From a checkpoint of a small mixture-of-experts model trained on Wikipedia.
Training: a variant of SOAP for the experts, 7886 steps.
Below are experts of layer 8 (counted from 0) of a mixture-of-experts language model. Rows are named up (a neuron's input weights, with its number) and show model dimensions 288-383. Each number is 200 + 40 x the weight over its row's rms, rounded and kept within 0 to 999.
Before each expert's rows: a language model's description of what the expert responds to; "mostly gets" lists some tokens that are sent to it at least half of the time. This comes from a sample of Wikipedia text that the model never trained on.

# expert 2
Description: Foreign-name word pieces. Mid-word fragments inside non-English names and transliterations, often after a capital letter, such as ek, aj, ä, or hyphens in compound place names.
mostly gets: "ek", "u", "ä", "eb", "aj", "z"
up1,208,191,212,186,129,188,142,152,180,149,216,153,207,213,262,134,184,219,198,177,258,192,238,202,232,211,207,224,173,178,243,166,228,278,263,175,212,264,184,180,226,189,266,274,271,220,193,258,204,239,159,213,170,162,165,147,122,224,102,241,250,196,151,190,204,242,174,129,147,113,207,197,201,223,200,197,142,137,175,166,182,168,178,214,165,243,215,161,206,181,205,186,239,153,319,188
up2,194,246,102,213,214,110,148,158,218,198,220,228,205,284,184,189,238,234,204,159,210,229,188,195,320,210,208,226,172,224,248,182,232,206,224,145,159,252,216,191,270,211,198,190,192,200,249,175,233,193,171,210,191,168,247,181,173,240,246,160,192,200,193,235,238,189,237,192,150,197,167,138,217,265,226,221,199,171,220,273,190,215,211,157,198,203,159,193,180,156,248,193,166,174,268,173
up3,178,254,186,240,191,239,218,165,199,210,216,206,256,251,178,262,158,349,237,167,239,213,209,224,218,235,236,237,216,261,255,129,210,267,260,209,262,120,156,154,176,166,193,166,142,166,244,204,263,219,249,245,232,138,201,164,189,164,237,101,212,213,170,120,183,249,228,176,230,239,164,233,189,270,157,198,211,217,279,240,251,254,189,226,179,227,176,231,263,252,158,169,203,188,180,213
up4,283,174,257,175,228,176,206,205,237,200,229,134,219,263,215,164,207,131,251,165,242,232,251,159,174,196,169,210,95,232,195,187,234,187,145,191,132,207,190,156,187,188,190,144,141,222,145,178,238,181,182,234,193,136,198,152,179,134,183,303,261,202,200,155,177,229,204,194,185,238,193,183,135,208,219,244,201,236,154,144,157,160,215,164,212,237,172,234,232,301,148,213,260,213,149,206
up5,259,230,133,192,241,144,149,160,229,219,163,260,147,248,198,178,169,223,211,147,183,264,203,196,220,213,251,191,244,204,212,196,227,204,255,204,159,206,216,179,229,263,296,202,192,178,222,211,249,210,165,270,162,183,176,182,122,182,206,196,195,196,219,177,160,164,231,274,194,183,231,179,253,178,222,165,133,167,224,198,175,178,194,163,263,206,144,109,193,164,204,215,222,187,187,160
up6,168,206,191,189,246,203,257,209,174,188,245,224,188,261,152,212,209,196,202,162,185,164,207,235,230,220,189,89,242,174,201,251,199,147,162,143,209,211,274,256,194,128,264,173,230,244,186,112,188,176,200,239,247,176,311,209,148,199,144,145,217,220,224,246,225,296,261,221,218,215,170,156,166,163,274,265,180,225,263,254,257,190,157,195,222,206,216,178,211,102,137,168,218,224,247,214
up7,185,155,193,206,240,215,255,136,197,267,236,249,160,137,196,198,250,217,195,191,241,236,166,215,148,203,194,174,224,169,164,172,257,145,101,247,224,160,281,155,213,147,261,250,166,268,257,191,189,205,274,120,192,211,200,170,166,233,197,160,214,215,213,146,86,201,233,123,172,228,143,223,237,194,160,142,124,234,155,151,222,232,176,168,213,104,226,183,229,207,132,255,167,232,139,224

# expert 15
Description: Verbs and clause connectors. Main verbs and subordinators in narrative prose, such as revealed, described, announced, when, after, because.
mostly gets: "when ", "where ", "won ", "made ", "announced ", "because "
up1,163,179,134,210,197,223,206,216,152,275,180,173,184,234,251,213,137,116,206,215,212,135,172,237,230,160,134,236,184,145,191,217,198,168,201,237,159,212,240,227,256,229,168,194,187,274,161,217,229,147,216,198,160,248,267,189,213,140,216,247,197,240,228,196,170,203,128,216,189,222,237,214,135,188,164,239,171,188,160,195,233,178,114,150,190,174,228,190,164,193,167,174,147,175,210,196
up2,209,222,182,215,213,156,209,228,173,191,262,272,174,270,159,172,191,233,142,254,163,182,167,231,212,194,223,220,188,193,174,244,212,183,217,152,148,186,272,242,159,135,237,227,225,209,265,221,223,240,158,246,162,176,239,240,139,255,230,151,236,243,198,226,177,259,204,177,166,237,194,242,223,185,118,212,248,137,159,219,113,173,157,224,142,311,149,173,250,209,143,232,224,250,229,225
up3,221,180,219,154,255,186,208,169,160,238,192,193,244,139,187,200,220,165,198,212,246,216,103,172,254,312,203,221,177,224,122,167,152,181,168,196,166,196,182,140,158,134,238,171,138,184,171,202,183,218,231,194,161,198,182,253,256,221,173,191,123,136,234,222,261,139,235,265,205,111,213,300,183,244,149,204,252,215,252,179,196,191,240,186,186,226,178,175,283,255,224,278,203,213,189,187
up4,167,237,225,234,206,208,205,230,235,167,170,257,180,125,196,139,243,198,201,262,200,212,182,155,247,267,254,185,189,173,170,245,254,191,249,249,192,186,225,168,212,195,173,207,229,219,215,210,232,93,222,227,225,187,200,190,208,246,203,171,222,160,208,179,142,231,231,276,177,169,237,149,153,246,161,153,227,207,185,184,212,259,174,260,220,209,171,220,181,224,228,284,199,185,197,209
up5,188,219,198,183,260,211,249,221,198,239,197,227,198,171,168,131,172,162,231,241,200,229,177,163,140,229,239,130,136,222,252,193,175,243,221,266,168,229,175,162,229,148,168,266,131,167,134,159,284,139,194,252,205,125,143,157,228,296,195,158,190,172,218,162,198,208,185,173,237,169,202,250,192,209,196,180,210,283,198,226,199,214,226,221,226,164,195,135,216,192,182,201,142,157,191,202
up6,231,217,245,247,174,186,242,208,202,185,246,189,242,203,197,122,226,133,199,168,234,215,142,210,230,229,196,220,220,150,261,151,281,150,234,259,191,232,209,180,247,253,217,168,212,203,213,132,242,181,209,149,165,177,157,195,245,195,225,211,159,226,192,203,195,141,160,224,162,239,194,243,182,266,237,166,221,214,146,234,167,179,188,182,233,189,288,211,171,242,192,224,222,192,154,151
up7,173,230,200,257,269,255,184,181,139,269,151,234,173,186,209,267,128,187,200,223,217,140,148,252,167,173,223,139,224,212,146,174,127,216,224,211,231,232,223,181,185,216,232,217,202,181,238,145,252,190,259,168,196,257,170,177,183,208,178,199,155,249,209,232,173,211,206,207,186,248,220,201,205,166,243,158,265,217,194,205,140,188,237,159,167,150,201,193,284,253,191,239,218,264,152,223

# expert 18
Description: Quantities and measurements. Numbers and digits in stats tables, measurements and counts, such as 100, 000, million, km, and thousands separators in figures like 46,001.
mostly gets: "100", "000 ", "million ", "km ", "100 ", "41"
up1,173,231,203,186,141,225,232,221,201,246,137,224,173,196,207,200,162,211,220,192,176,182,155,221,170,173,110,206,277,161,182,201,259,232,186,231,194,167,104,171,173,158,278,186,169,230,160,200,168,274,253,206,146,184,299,205,180,213,149,174,153,219,223,250,208,206,144,142,222,192,240,180,227,58,238,209,212,185,196,154,161,213,232,161,249,189,185,154,253,150,297,223,249,115,152,249
up2,214,210,153,200,175,246,235,259,223,258,143,205,265,191,154,189,231,219,313,161,162,207,232,204,186,214,225,235,184,158,176,208,215,180,234,256,251,262,226,222,204,222,200,239,124,169,179,138,198,209,217,226,192,160,181,213,197,159,224,188,216,233,188,180,218,218,162,228,203,173,254,254,251,138,206,218,204,169,277,184,180,169,201,162,194,221,200,213,266,183,183,176,259,171,231,168
up3,171,197,277,238,208,189,129,204,177,171,231,225,232,216,226,248,207,196,196,141,240,176,207,193,187,268,168,176,195,183,174,90,95,218,218,208,208,309,193,209,172,163,194,204,191,232,187,252,155,183,219,189,200,181,148,265,184,218,199,159,194,192,165,182,224,205,216,165,106,161,124,231,258,183,217,255,230,196,132,205,217,171,233,132,183,215,152,172,205,153,209,227,198,127,122,189
up4,196,207,211,211,167,162,143,226,200,156,210,164,170,147,166,166,259,219,217,199,201,246,183,194,204,236,223,227,173,226,203,182,202,244,207,194,225,202,230,248,156,191,182,109,208,169,237,245,220,184,115,135,177,168,203,248,213,169,171,169,193,241,179,211,200,119,216,165,110,205,270,290,137,193,242,141,225,123,209,187,178,161,85,187,207,159,225,221,245,250,145,190,223,182,235,139
up5,202,157,242,240,185,250,233,170,186,202,207,251,232,217,187,198,137,207,190,239,67,187,182,203,226,179,249,192,194,235,231,201,216,197,267,232,191,214,227,223,147,229,124,193,264,165,245,185,226,141,187,146,217,238,257,198,226,176,226,245,160,215,253,136,177,222,267,121,196,177,193,129,174,132,227,140,159,190,247,184,186,260,146,194,210,171,209,263,147,235,244,215,219,236,187,251
up6,170,182,171,229,202,220,210,212,185,201,230,237,146,293,177,187,186,141,151,47,228,192,191,256,225,228,208,242,171,228,197,204,182,256,228,130,148,169,213,152,149,156,280,195,252,249,226,299,239,208,124,179,237,211,255,165,217,154,225,239,238,262,245,222,218,146,192,209,100,153,201,154,217,198,239,168,280,136,204,242,213,180,143,184,234,168,170,245,213,170,172,208,169,200,191,228
up7,97,125,184,267,144,168,215,243,164,205,187,175,179,253,190,182,250,267,161,196,187,221,222,207,272,263,262,225,264,216,192,199,200,266,162,248,192,180,157,256,111,117,145,246,226,198,207,206,184,291,206,233,159,254,233,241,153,170,257,188,179,146,149,175,196,212,162,196,215,252,248,234,177,139,167,244,133,231,139,243,192,260,124,173,155,194,239,201,194,204,155,197,192,308,195,204

# expert 20
Description: Personal first names. First names and initial pieces of personal names, often in sports lists after a dash or country code, such as John, David, Mc, Jer.
mostly gets: "Mc", "John ", "David ", "Charles ", "Tom ", "Sir "
up1,208,169,207,226,200,207,194,196,197,233,223,196,191,242,138,197,238,176,301,156,220,245,249,197,209,273,285,227,177,166,209,165,168,222,180,222,160,192,141,235,222,223,209,195,231,197,202,175,200,159,204,234,238,211,164,238,228,182,155,159,233,298,200,214,276,124,179,279,216,179,222,230,234,222,211,225,193,187,258,190,214,172,153,216,171,157,180,200,212,159,204,169,218,149,246,233
up2,174,264,161,243,168,145,209,193,131,152,236,136,200,231,189,173,210,241,197,248,188,219,144,183,215,231,206,243,241,198,228,225,227,196,209,185,218,226,142,210,130,264,159,235,201,206,218,169,166,187,292,189,170,237,207,196,204,196,119,231,171,233,199,231,204,200,262,223,185,257,175,245,245,264,166,160,208,180,147,172,174,277,122,163,219,204,217,163,155,245,183,251,252,288,160,238
up3,169,210,224,207,248,279,274,213,219,211,201,208,169,219,220,182,204,231,233,186,105,162,199,237,258,243,229,229,135,231,264,277,154,240,153,169,196,180,171,193,220,120,210,174,279,210,175,163,165,180,264,255,246,216,171,176,141,192,265,255,156,244,200,166,297,130,157,197,201,167,205,223,284,257,206,167,210,159,179,167,145,227,209,265,200,252,198,203,196,216,186,166,181,213,143,205
up4,167,191,204,124,194,195,182,203,198,237,202,131,265,205,226,164,232,218,253,179,115,233,230,163,242,192,239,221,168,215,218,181,173,216,180,139,169,185,200,164,163,204,181,224,253,223,214,198,151,153,243,215,144,161,118,204,215,261,163,187,226,255,233,144,202,188,165,188,170,170,253,225,232,200,236,188,251,112,162,262,199,218,209,221,182,242,214,211,105,222,195,236,219,277,195,203
up5,254,116,209,183,226,169,214,173,139,174,190,222,156,226,214,104,164,261,217,206,174,239,232,270,187,233,295,146,251,128,251,187,224,179,239,202,256,265,250,174,186,166,249,202,208,182,193,232,177,145,188,198,195,99,172,224,193,210,223,133,186,214,215,223,228,208,169,184,128,155,208,161,268,237,140,165,216,207,180,212,256,211,202,261,276,185,251,194,244,176,180,180,188,205,187,171
up6,267,191,212,115,153,187,224,233,206,169,249,209,195,275,191,238,180,264,123,137,205,215,216,203,271,232,167,192,203,218,180,197,187,237,260,158,165,139,176,200,200,259,208,229,266,241,177,167,212,185,219,301,166,219,175,235,216,264,176,306,150,162,123,99,223,257,180,194,177,235,174,200,206,202,228,179,158,232,193,229,235,163,164,175,217,175,218,87,211,196,212,115,221,255,243,176
up7,190,64,248,159,177,199,201,226,213,186,133,194,127,163,231,180,161,215,206,234,192,159,139,182,191,215,217,157,224,159,232,190,239,174,234,156,173,192,206,179,170,208,247,164,249,161,214,212,234,229,209,181,99,168,182,236,150,158,207,168,152,169,136,167,168,154,194,226,233,170,216,170,243,176,218,186,202,183,152,190,174,206,201,216,171,149,234,203,150,155,157,213,200,166,180,207

# expert 5
Description: Name-final pieces. Final pieces ending proper names and surnames, often just before a parenthesis or table bar, such as -ya, -os, -ton, Hall.
mostly gets: "u ", "ina ", "ani ", "i ", "ana ", "ia "
up1,145,240,166,152,209,205,185,192,237,163,226,231,213,243,236,190,156,244,195,211,259,157,187,186,237,242,193,233,242,208,175,184,163,202,187,211,212,203,180,251,259,221,171,207,193,180,193,191,142,183,209,202,222,207,199,199,279,181,208,195,233,124,224,181,148,273,160,202,123,256,63,236,210,209,120,264,239,202,216,128,237,279,153,199,243,232,162,126,181,222,118,183,125,225,177,109
up2,181,235,252,226,194,208,133,183,243,188,184,190,140,234,222,219,191,153,155,235,182,159,237,98,231,212,183,172,258,209,188,220,212,194,198,202,249,210,207,223,202,206,267,188,96,132,176,172,106,222,229,265,204,266,152,206,245,239,214,154,210,240,134,167,226,197,113,260,219,147,275,225,200,174,203,262,191,209,156,151,209,174,252,157,195,183,193,139,233,198,164,178,285,194,228,155
up3,267,180,217,255,227,218,167,210,218,167,198,231,225,148,171,181,162,172,222,167,203,211,127,237,203,174,241,153,189,274,270,267,178,232,233,181,232,213,242,212,205,238,178,171,191,213,168,218,114,171,192,237,181,157,142,176,273,210,175,211,211,253,242,209,233,173,217,293,187,261,158,250,186,101,221,145,173,157,201,229,144,238,193,199,219,214,185,181,212,239,151,142,219,250,248,261
up4,220,245,234,192,297,221,207,161,268,118,196,252,277,210,115,142,260,226,250,207,261,196,172,160,218,158,287,242,210,208,249,175,188,145,189,239,170,256,172,194,215,232,204,186,284,198,164,229,220,233,145,247,187,194,190,149,227,167,201,201,212,153,205,233,184,147,184,204,178,174,175,252,227,269,186,215,200,254,262,153,230,274,162,242,193,195,252,141,239,206,188,283,163,243,204,215
up5,162,223,183,193,191,192,326,184,279,270,116,190,199,156,200,134,183,155,171,201,234,126,202,228,171,200,162,140,262,194,203,152,204,197,244,218,211,236,157,123,202,170,145,230,241,202,164,213,180,190,146,193,220,103,217,210,105,256,174,184,182,177,263,155,172,237,155,287,239,177,232,187,166,158,196,227,208,254,210,220,163,225,205,230,153,232,231,140,225,235,220,203,167,196,191,146
up6,233,190,155,198,171,168,181,299,224,214,239,166,210,210,232,200,312,196,196,226,164,233,235,141,177,159,128,232,214,234,242,237,191,194,179,168,203,173,247,281,170,257,228,186,237,168,215,153,174,210,207,294,184,221,264,197,191,153,219,218,234,255,177,222,216,144,176,189,189,213,171,186,178,199,159,213,223,172,281,238,200,172,192,250,165,253,179,153,233,237,132,197,273,278,175,108
up7,216,259,224,250,149,210,219,183,194,229,162,195,236,194,147,155,197,234,207,192,131,228,273,179,293,186,176,215,203,220,213,231,151,182,225,171,124,204,184,185,209,209,229,197,192,183,232,177,291,224,138,240,223,170,243,204,159,166,183,121,210,152,258,240,120,243,230,238,249,243,140,229,184,172,199,198,180,243,204,228,208,347,207,206,215,248,215,161,213,184,178,185,272,292,189,172

# expert 17
Description: Table and list separators. Cell bars, semicolons and list dashes separating entries in tables, citations and bulleted lists, such as |, ;, -, ISBN.
mostly gets: "); ", "\n ", "; ", ".\" ", "ISBN ", "| "
up1,139,163,272,198,215,189,169,134,156,153,205,213,194,235,161,165,195,213,187,258,226,246,175,232,265,216,244,242,229,177,224,160,305,185,188,280,204,198,179,98,218,168,205,238,109,206,163,318,195,160,208,167,227,161,212,239,208,167,211,244,146,159,140,214,227,221,221,211,210,285,218,238,208,140,185,160,229,193,177,231,257,189,229,238,130,201,176,233,165,223,259,166,181,180,170,263
up2,144,192,136,139,193,285,117,192,213,182,237,264,250,191,106,217,196,180,219,166,262,186,258,160,130,258,202,231,200,172,217,209,87,199,239,159,135,232,153,190,228,187,185,197,190,214,198,199,141,189,248,220,219,209,222,225,205,221,218,137,216,287,147,214,185,175,90,256,214,210,227,206,181,231,210,289,158,237,218,217,195,126,181,145,174,213,224,197,120,165,209,208,172,281,219,265
up3,199,172,179,157,212,196,143,215,176,216,130,200,292,196,248,274,203,198,149,203,148,210,240,188,216,190,217,156,212,206,240,135,196,212,207,151,290,207,262,202,243,201,231,220,185,256,223,264,197,226,282,195,199,145,226,197,296,211,201,202,183,223,135,198,128,286,185,351,184,211,151,232,148,190,239,210,212,184,224,282,159,165,267,124,190,179,122,257,199,181,167,245,136,226,231,201
up4,142,167,153,212,189,81,171,229,179,189,213,121,198,148,187,166,222,191,260,177,155,183,228,112,165,174,195,186,256,186,165,210,185,128,140,180,118,173,184,141,186,197,202,114,212,147,188,237,181,175,192,176,179,283,286,180,186,167,239,154,165,213,174,237,155,249,179,160,193,170,148,154,272,261,186,184,305,181,224,236,89,206,171,180,184,181,226,210,208,187,212,213,210,197,113,211
up5,122,174,128,256,135,206,195,214,161,151,246,267,187,151,155,212,290,234,146,204,147,169,186,268,217,258,197,258,214,218,202,159,155,183,177,179,240,222,128,148,169,200,188,244,163,222,271,174,188,249,154,244,236,208,256,168,151,184,160,161,193,171,178,233,207,165,247,165,220,238,125,177,248,227,151,225,245,211,194,228,217,240,225,219,204,243,163,216,231,232,239,197,206,225,155,202
up6,198,245,193,189,185,159,154,229,226,184,71,193,212,257,213,251,213,191,284,257,123,184,191,182,212,216,182,206,238,199,157,228,136,173,227,196,177,227,191,210,217,163,205,165,244,131,175,187,154,189,190,175,199,209,222,192,170,257,158,205,226,176,196,218,238,139,207,206,209,202,169,173,183,249,220,216,260,192,169,170,124,248,146,267,173,126,241,90,156,233,212,264,158,181,166,252
up7,150,278,256,67,179,151,167,242,182,188,188,215,180,302,194,195,204,177,202,250,224,241,205,223,151,168,148,251,217,176,209,233,163,169,245,206,223,227,195,239,164,161,163,250,179,145,251,223,160,161,189,256,205,263,146,221,161,230,236,167,202,177,246,218,246,176,151,178,115,140,172,141,240,184,162,233,195,233,153,177,230,209,240,265,242,174,157,207,220,197,201,206,239,163,167,127

# expert 11
Description: Table numbers, percentages. Digits, decimals and percent signs inside statistics and election-result tables, such as 55.64%, 7.2, vote counts.
mostly gets: "% ", "Votes ", " ", "±% ", "votes ", "Score "
up1,124,207,195,272,205,179,241,137,139,216,230,180,160,166,211,176,164,180,207,212,164,161,168,166,110,236,243,197,204,176,194,193,165,237,224,210,225,207,199,173,195,155,243,284,233,168,142,232,155,175,121,250,172,220,142,184,192,243,178,230,255,197,221,255,129,256,234,184,180,170,193,235,220,178,206,179,179,238,224,197,148,197,225,211,158,150,239,147,159,237,171,200,261,213,160,197
up2,236,87,196,219,138,200,208,183,164,224,148,161,254,216,215,173,159,207,153,140,163,166,245,163,149,294,131,227,211,167,217,202,178,179,234,254,176,249,177,159,222,252,79,244,135,177,143,116,196,162,204,172,182,229,203,218,132,277,221,224,165,139,217,212,177,205,198,151,151,239,204,195,209,165,196,214,153,233,187,171,206,235,175,216,162,224,188,137,182,177,243,153,245,189,183,235
up3,155,215,130,96,224,131,157,170,212,203,172,170,184,149,166,142,223,220,222,148,210,219,239,257,244,166,183,252,214,253,183,138,194,165,172,245,256,219,211,117,177,196,194,277,235,301,258,215,172,249,230,165,196,268,164,187,182,250,210,170,126,236,198,148,219,189,241,236,115,166,191,202,137,225,179,172,148,237,183,173,228,152,257,182,78,188,231,199,208,248,176,170,200,278,203,196
up4,239,217,179,228,249,116,208,255,197,173,142,190,169,233,262,266,124,159,207,262,270,114,221,271,160,215,207,197,253,187,234,196,307,201,194,156,204,237,178,225,186,187,212,207,283,244,152,276,217,227,171,153,227,172,152,198,187,252,234,208,174,191,176,161,180,161,210,179,244,226,181,167,219,173,184,152,235,188,234,109,227,198,170,187,264,204,236,211,149,190,169,169,167,214,181,193
up5,172,180,161,176,176,154,205,210,141,151,259,214,139,133,253,191,160,204,278,172,271,224,169,251,253,212,171,188,147,188,278,213,215,205,137,252,195,184,238,178,171,179,200,143,137,201,241,193,151,218,248,243,221,158,182,171,189,164,265,162,229,138,240,131,167,223,205,235,238,222,191,224,240,179,144,140,184,187,234,243,246,197,144,192,144,200,195,200,202,197,173,191,216,179,206,216
up6,212,223,183,227,159,116,230,253,269,240,170,217,217,188,208,211,233,198,181,191,185,163,208,158,179,181,300,299,251,192,211,186,156,217,234,172,250,259,238,317,184,205,198,170,189,136,200,270,186,243,268,121,251,197,127,193,207,258,164,198,217,224,140,146,169,233,180,181,170,216,188,139,219,129,235,234,158,186,212,231,219,233,231,191,217,173,285,165,235,234,148,215,206,171,193,174
up7,237,184,134,204,203,163,177,243,145,255,219,151,190,171,143,136,225,223,134,179,171,159,204,198,255,236,144,198,207,232,108,271,273,224,209,134,157,172,196,192,266,221,173,205,198,168,194,232,129,188,181,265,179,194,329,188,264,212,148,168,240,200,249,178,255,165,223,174,239,160,179,314,164,184,142,212,134,163,164,156,143,204,151,163,281,167,212,181,255,205,227,214,233,194,191,165

# expert 10
Description: Word-final pieces and places. Final pieces ending names, taxa and medical terms, such as -shire, -acter, -tis, plus country and city names like England, China, London.
mostly gets: "England", "cin", "China", "Kingdom", "London", "Japan"
up1,180,236,225,223,140,152,188,208,247,182,185,237,214,168,158,163,214,202,219,177,149,170,225,278,229,248,164,222,198,240,198,173,271,163,156,224,169,201,196,235,117,186,230,204,186,200,275,215,204,219,198,184,201,221,269,169,40,153,222,261,199,191,175,191,232,219,156,249,217,256,146,206,171,146,208,177,244,198,233,227,162,165,207,144,196,150,233,189,218,198,190,171,235,187,209,218
up2,170,162,140,161,168,324,235,176,165,193,187,217,215,202,229,174,222,244,174,251,202,141,163,281,178,146,171,183,162,204,287,224,167,230,213,269,152,102,205,185,209,149,223,284,170,200,181,242,169,228,253,248,260,177,142,178,206,213,178,170,279,190,163,290,222,226,191,256,249,168,156,225,148,180,286,183,195,295,187,208,188,264,154,165,188,242,168,219,237,230,253,199,301,121,228,164
up3,140,106,189,209,236,163,145,226,196,233,195,240,207,130,232,144,244,213,237,230,215,177,198,233,255,268,187,229,243,237,173,197,180,256,207,229,202,129,248,208,234,181,296,160,199,240,169,209,296,151,107,157,146,169,287,259,189,195,237,179,231,154,238,173,110,164,160,155,177,195,146,176,170,172,151,189,217,240,217,200,239,205,272,238,211,235,204,188,146,191,250,177,164,205,240,195
up4,157,135,223,201,234,128,162,185,235,206,181,218,254,184,171,220,174,252,156,172,155,203,199,242,168,199,193,228,180,277,191,244,211,193,202,181,216,172,178,214,243,210,244,165,163,116,238,203,251,224,216,199,183,168,163,239,239,252,183,174,252,169,205,201,162,205,205,179,155,197,227,202,239,177,177,265,252,151,255,247,239,152,167,172,170,243,205,263,193,194,189,184,172,143,216,170
up5,181,242,173,192,210,188,201,165,195,196,204,287,171,123,152,211,228,244,157,177,192,206,161,208,151,243,244,238,98,211,230,244,159,186,196,156,189,249,208,243,142,249,261,249,252,269,207,275,142,259,211,168,181,235,209,102,207,265,205,201,195,233,186,186,231,179,218,208,223,223,154,225,185,240,128,212,242,223,203,206,159,181,181,173,131,249,249,204,193,217,188,260,221,206,140,300
up6,231,186,241,216,216,167,166,163,216,304,156,169,140,199,153,175,258,184,151,232,238,222,214,206,192,304,212,271,210,221,263,195,186,189,97,226,235,140,163,161,198,181,218,271,155,132,143,262,122,168,175,171,196,199,180,147,155,222,269,169,227,171,197,219,114,259,194,188,190,147,224,163,187,172,243,196,185,185,225,151,247,160,172,188,123,160,125,175,157,205,153,201,188,265,217,250
up7,184,195,198,205,212,225,182,228,162,106,236,226,185,211,244,196,190,200,209,239,131,174,200,206,227,56,129,203,190,248,205,204,156,238,163,198,220,221,161,210,231,174,229,238,194,135,188,221,258,194,188,213,245,216,146,185,272,176,192,245,213,144,209,150,198,209,204,230,228,184,218,243,255,275,192,166,241,254,223,262,211,155,196,249,181,257,294,244,183,204,211,155,201,267,203,225